python train.py --d_model=384 --norm_place="pre" --positions="rope" --tie_embeddings=false --optimizer="cautious_adamw" --beta1=0.95 --beta2=0.95 --warmup_steps=589 --decay_shape="cos" --batch_tokens=131072 --seq_len=512
Below are experts of layer 3 (counted from 0) of a mixture-of-experts language model. Rows are named router (the router's row for the expert), down (a neuron's output weights, with its number) and show model dimensions 240-287. Each number is 50 + 12 x the weight over its row's rms, rounded and kept within 0 to 99.
Before each expert's rows: a language model's description of what the expert responds to. This comes from a sample of Wikipedia text that the model never trained on.

# expert 40
It responds to: Sentence connectives and proper names. Commas, dashes and discourse words like later, However, ultimately, plus place and organisation names such as United, Texas, IP, Music.
router:47 47 37 52 60 34 51 51 65 44 65 43 64 45 52 59 38 61 49 52 61 37 50 63 64 52 68 52 35 39 62 65 36 54 28 63 57 38 43 42 37 55 46 62 70 62 40 46
down0:58 34 57 37 70 67 45 53 59 54 63 45 48 46 29 46 39 42 61 53 46 40 71 56 40 60 48 47 56 49 57 37 50 40 50 39 44 32 65 38 62 46 67 31 51 49 46 34
down1:46 60 62 51 51 50 57 45 73 53 22 79 59 40 47 24 56 21 36 48 46 36 62 58 58 52 35 57 74 54 41 55 52 55 52 22 27 45 62 44 28 30 54 71 48 49 60 58
down2:48 57 50 62 64 57 27 66 57 61 50 30 51 58 38 58 55 70 45 49 50 42 51 54 33 49 30 48 54 54 54 43 39 48 57 55 42 50 56 40 57 34 36 58 61 73 33 41
down3:72 60 50 58 57 55 39 57 60 39 32 38 53 66 55 52 57 64 55 57 48 51 38 54 56 42 25 47 63 47 40 61 51 44 39 33 48 56 49 47 35 51 67 61 46 66 42 53
down4:39 83 41 51 33 41 39 41 42 40 58 41 55 34 63 66 66 57 38 38 54 47 57 42 31 58 40 65 53 38 52 50 77 46 34 44 60 53 64 83 58 38 45 33 56 65 38 66
down5:43 59 48 41 59 45 29 55 53 42 77 54 43 50 42 59 41 65 57 41 50 55 49 48 36 35 47 67 56 71 46 38 58 41 60 71 56 17 50 56 45 55 54 51 41 38 65 57
down6:63 41 50 50 61 48 46 63 43 44 61 72 51 39 52 37 49 52 55 32 32 74 49 53 50 51 63 46 44 54 49 29 58 33 55 52 60 62 38 49 42 61 51 53 33 64 68 23
down7:54 54 38 54 18 31 47 63 54 62 48 52 61 31 61 42 51 42 57 32 58 46 11 36 36 58 56 48 54 37 64 44 57 47 58 68 56 55 67 57 69 59 53 34 20 27 69 75
down8:44 49 39 48 59 64 47 83 74 29 45 52 29 62 68 54 63 57 58 14 40 53 44 48 35 35 36 66 53 59 41 63 59 67 45 52 50 59 40 45 49 38 61 40 63 33 48 52
down9:40 62 39 50 61 44 50 73 55 41 44 69 47 65 55 53 56 67 38 39 74 50 48 38 51 78 61 37 61 70 55 43 30 56 57 47 57 53 43 55 49 52 43 52 61 29 74 52
down10:52 37 38 49 38 29 39 73 64 62 50 35 64 42 55 54 49 51 41 33 49 34 41 54 63 45 66 37 43 32 57 32 58 48 41 58 50 24 44 30 54 75 53 58 38 37 64 49
down11:70 58 55 54 42 52 60 48 62 22 36 46 50 46 46 49 43 49 50 54 40 61 56 45 60 34 64 46 63 38 40 35 55 57 40 68 41 53 58 43 43 24 40 49 66 52 70 69
down12:49 56 51 42 39 54 32 72 74 68 66 44 40 52 26 37 42 45 50 55 45 45 58 38 37 43 61 42 36 57 13 42 65 65 44 58 55 52 46 55 40 38 38 43 56 44 36 37
down13:57 40 42 38 30 58 57 46 47 76 42 62 50 43 48 33 65 59 47 47 57 43 39 68 61 32 57 55 40 36 33 41 56 62 42 60 54 48 42 57 30 62 46 44 57 58 49 74
down14:35 31 25 53 40 25 54 58 34 53 51 57 41 62 70 56 44 69 60 59 54 51 45 44 56 49 54 60 39 68 53 46 48 59 27 54 53 58 29 52 29 42 51 40 49 51 71 86
down15:40 46 41 49 38 54 42 52 40 59 38 63 35 49 50 54 49 35 43 31 26 65 53 45 48 64 67 55 50 40 44 35 50 51 30 35 61 40 60 63 42 41 31 62 38 48 54 57
down16:42 43 25 55 51 32 37 36 34 42 46 55 64 51 40 67 55 41 53 61 35 50 43 64 41 58 55 61 55 54 41 59 45 59 29 67 49 84 70 63 37 62 46 49 35 73 41 61
down17:28 58 61 32 60 43 53 69 66 38 56 63 57 49 44 42 59 68 55 53 53 60 48 45 37 48 34 51 64 48 33 48 67 56 63 52 53 35 61 57 43 52 40 49 46 58 49 34
down18:41 42 56 60 55 49 71 59 48 63 38 72 48 37 80 47 67 41 69 50 61 54 35 51 66 52 39 46 67 40 26 52 47 58 35 61 67 33 47 31 38 56 45 58 54 62 57 48
down19:55 49 26 50 43 44 62 51 69 49 55 41 70 44 52 46 50 50 44 36 54 50 57 43 72 48 57 32 50 48 42 57 42 61 74 36 44 46 57 51 58 42 55 60 29 50 70 57
down20:58 40 55 41 63 53 35 61 52 49 44 52 67 55 54 55 47 56 46 55 79 42 56 69 66 39 41 42 47 62 54 57 60 69 66 51 62 45 48 29 70 66 48 50 29 45 48 49
down21:46 86 64 64 49 66 57 98 64 42 40 70 55 42 40 61 58 69 51 53 47 43 40 45 55 54 52 36 48 40 52 64 51 47 63 52 41 50 59 43 36 61 57 43 52 50 51 56
down22:74 75 56 54 58 36 63 52 14 41 59 62 44 69 48 62 53 53 55 45 61 49 54 47 62 41 53 44 41 58 43 46 55 54 54 81 72 34 53 62 60 60 30 38 35 45 70 52
down23:49 33 38 31 77 46 46 64 46 21 53 48 49 69 37 52 35 54 34 40 52 56 71 45 47 56 51 72 59 48 41 55 45 47 60 37 41 57 72 61 59 48 52 36 52 42 52 51
down24:45 59 41 52 47 25 43 44 60 58 50 73 35 32 58 55 41 67 67 56 57 63 30 70 52 51 73 69 50 40 51 49 54 43 52 47 58 51 58 61 52 54 50 37 43 52 41 65
down25:46 58 72 35 43 46 43 47 54 47 56 40 29 54 41 44 54 51 46 39 48 45 54 64 50 59 53 01 58 52 51 56 47 49 60 55 29 59 52 58 48 63 51 41 55 39 31 57
down26:41 27 68 46 21 49 45 47 44 63 45 48 59 50 51 43 56 47 48 59 42 24 43 64 38 59 54 59 51 29 54 35 41 40 38 38 46 42 50 51 55 61 58 73 59 65 40 34
down27:31 59 58 56 55 47 49 71 61 46 59 64 62 48 40 37 37 53 43 53 50 62 62 54 46 38 43 24 77 67 45 57 45 58 55 37 37 61 58 62 23 39 60 55 50 61 49 56
down28:63 55 60 43 54 59 55 38 45 42 44 49 43 56 52 49 29 37 50 80 54 64 41 49 43 63 55 41 35 67 42 57 39 64 61 51 18 23 42 58 54 31 41 50 58 61 48 43
down29:52 45 37 42 35 34 53 50 55 77 62 45 55 64 48 60 49 70 45 35 51 63 25 37 43 81 29 51 48 57 53 45 72 46 62 51 67 61 54 57 54 49 42 38 65 54 57 49
down30:36 60 55 50 68 35 40 53 56 42 27 50 54 57 67 47 50 59 50 54 68 56 55 49 71 59 47 54 43 56 54 38 42 55 55 44 29 45 38 83 30 58 26 44 81 30 60 70
down31:48 46 60 65 57 53 49 40 53 38 45 49 68 29 30 41 42 50 51 50 49 45 68 57 63 37 57 34 37 40 47 41 45 61 64 58 35 46 52 56 60 38 30 52 43 60 56 48
down32:81 61 39 51 54 37 50 40 67 12 31 63 40 39 52 56 62 57 54 55 63 45 43 36 57 50 52 53 64 68 57 55 57 27 26 45 44 63 29 46 61 55 39 46 47 36 37 34
down33:41 72 44 38 68 65 42 44 51 41 45 36 60 48 48 63 43 42 65 50 36 55 57 69 32 46 28 59 61 73 55 37 53 53 40 62 63 57 50 53 69 62 79 57 43 64 24 60
down34:73 43 43 60 57 55 22 36 61 46 57 45 74 27 53 55 50 46 48 49 36 50 62 55 44 63 63 33 59 34 51 34 49 30 51 41 53 40 61 68 43 39 52 68 62 55 53 64
down35:58 40 68 32 65 27 38 27 26 40 74 58 33 63 70 53 58 58 31 50 67 71 43 52 50 49 61 59 39 56 58 48 57 43 39 58 32 53 62 47 77 56 51 41 75 66 55 57
down36:52 61 50 60 28 27 53 61 65 60 47 81 62 49 54 56 53 50 40 55 46 42 66 47 66 35 48 66 41 53 43 43 66 40 38 71 48 37 59 48 50 23 61 42 43 61 63 55
down37:32 26 45 48 37 34 57 68 49 60 47 57 52 32 37 42 45 47 44 48 64 39 45 39 67 32 43 42 56 60 45 45 53 53 55 50 47 59 33 63 54 64 52 41 54 33 57 55
down38:48 41 69 56 58 59 44 46 53 48 28 32 36 47 28 43 43 61 53 47 42 58 66 48 50 42 71 52 60 75 39 41 42 60 42 66 48 57 32 48 46 53 51 58 47 52 40 72
down39:61 60 50 58 47 35 33 45 46 51 37 39 47 50 52 46 47 46 46 48 65 47 60 23 41 49 59 30 58 77 44 30 62 55 43 36 63 57 40 66 46 59 43 68 41 66 58 43
down40:39 78 45 56 34 48 47 67 65 46 26 70 69 58 49 58 44 62 70 39 58 36 30 54 38 47 47 42 62 39 37 55 50 59 82 60 43 62 49 69 37 63 66 26 55 41 53 44
down41:53 74 41 27 51 78 62 55 52 64 30 35 37 58 56 74 46 48 41 36 49 47 54 43 43 16 80 50 62 69 56 52 47 48 61 53 54 58 54 68 38 35 41 29 54 51 57 63
down42:47 80 79 43 70 47 37 27 60 42 41 54 41 48 62 37 80 38 43 57 65 61 70 36 69 69 51 47 47 49 79 36 56 38 36 43 72 54 68 61 37 43 43 51 60 56 33 38
down43:64 54 47 59 58 54 22 55 55 40 58 62 56 52 64 51 69 47 47 45 33 56 43 62 43 50 54 58 37 05 61 39 37 30 39 51 53 47 71 56 37 70 80 72 44 65 58 42
down44:61 59 42 57 53 26 80 63 57 65 35 53 54 22 67 71 42 53 48 41 45 39 52 52 44 61 44 54 33 29 62 49 42 32 61 53 49 51 48 32 54 66 72 41 50 51 50 50
down45:48 44 50 59 79 50 44 33 82 50 29 59 39 57 46 34 69 41 40 68 44 44 64 69 43 47 30 44 46 52 37 46 61 58 41 41 53 55 49 52 49 27 57 56 53 61 42 55
down46:58 46 58 68 53 57 50 37 69 39 60 51 67 46 28 47 53 32 52 60 49 66 82 57 55 50 40 46 54 32 31 70 33 50 60 59 60 50 55 49 60 48 32 75 65 46 24 46
down47:33 43 40 66 35 49 31 37 35 55 49 66 60 48 48 30 37 57 51 61 66 39 43 44 46 44 99 51 46 62 70 39 52 50 54 62 51 25 74 43 55 46 73 50 21 36 49 45
down48:52 52 50 56 95 69 52 61 62 39 61 41 68 60 59 44 58 52 57 53 32 72 64 45 36 67 54 58 60 67 43 58 67 49 50 52 59 52 48 43 42 38 50 52 43 43 47 35
down49:36 45 65 29 48 52 39 71 58 53 37 41 55 32 66 47 54 60 50 61 47 35 56 48 45 42 58 59 53 53 37 41 29 50 69 49 56 47 43 39 52 60 61 27 56 35 50 33
down50:50 58 66 69 35 56 51 58 49 61 29 44 48 66 54 46 63 60 31 45 48 35 12 62 66 60 46 40 40 48 63 48 63 44 58 80 53 52 44 48 56 59 49 37 37 30 59 43
down51:42 58 59 54 29 29 59 53 69 40 45 51 38 27 44 41 61 41 76 28 63 49 50 41 49 64 47 44 59 56 66 37 58 50 31 55 57 47 63 70 43 64 31 58 27 49 37 23
down52:41 56 57 48 59 53 44 56 62 62 44 41 11 57 45 49 47 54 55 48 41 36 60 63 47 52 45 54 67 77 46 54 21 52 51 18 42 65 48 44 61 44 62 72 36 49 58 49
down53:55 38 46 39 38 51 53 43 62 49 46 35 53 60 50 31 46 36 58 48 51 29 43 51 69 49 37 54 66 56 47 51 31 66 73 58 61 39 40 40 36 53 37 63 32 63 62 51
down54:42 46 64 68 58 62 45 34 51 43 55 46 58 48 49 29 59 62 38 43 37 51 39 33 53 57 51 52 37 16 34 74 37 38 40 56 46 70 70 46 45 83 48 51 36 51 40 49
down55:61 64 57 63 78 44 68 60 41 36 58 61 45 67 64 52 56 35 43 47 59 42 53 55 61 49 56 38 48 56 59 30 31 37 42 35 55 47 48 69 34 44 51 56 60 25 39 64
down56:85 66 54 58 34 55 52 53 47 45 68 50 34 51 67 53 62 37 48 34 53 42 56 62 56 38 43 60 36 48 41 44 65 47 42 62 64 50 55 24 54 68 43 49 27 52 42 42
down57:69 45 51 44 60 56 38 52 55 52 55 53 49 54 60 58 66 60 55 59 32 48 51 34 52 48 66 44 45 38 76 69 44 53 49 54 65 30 64 41 53 71 31 58 45 69 42 62
down58:37 30 62 43 61 57 53 32 34 42 51 33 59 44 42 47 53 50 41 57 59 52 78 43 38 41 67 44 52 32 69 54 54 54 73 71 62 48 42 28 57 44 32 56 45 32 77 59
down59:38 52 59 49 53 41 63 56 55 49 52 42 38 54 53 56 56 64 50 56 48 27 65 52 60 43 35 56 58 12 64 59 55 66 56 51 40 70 64 35 58 38 46 48 52 58 18 43
down60:39 53 66 57 54 48 44 54 56 52 36 50 60 51 39 34 70 44 33 51 55 56 18 20 45 69 48 57 43 63 48 51 29 59 62 48 63 42 55 51 42 50 38 60 25 62 54 24
down61:47 38 69 39 67 54 47 39 67 55 61 43 52 45 64 38 64 53 36 68 67 56 50 45 74 58 57 42 39 56 49 53 42 51 61 59 41 51 51 45 45 40 44 58 83 44 46 34
down62:52 27 40 20 39 59 70 56 24 60 56 51 13 52 52 56 47 72 20 37 48 57 56 32 56 53 65 73 38 57 44 66 47 73 45 50 60 45 49 51 67 51 38 50 51 45 64 53
down63:37 87 63 64 53 62 53 76 61 51 47 55 56 62 56 45 62 41 44 49 57 58 39 55 58 53 49 50 57 58 40 25 38 53 49 59 55 40 37 67 46 32 35 62 77 42 76 53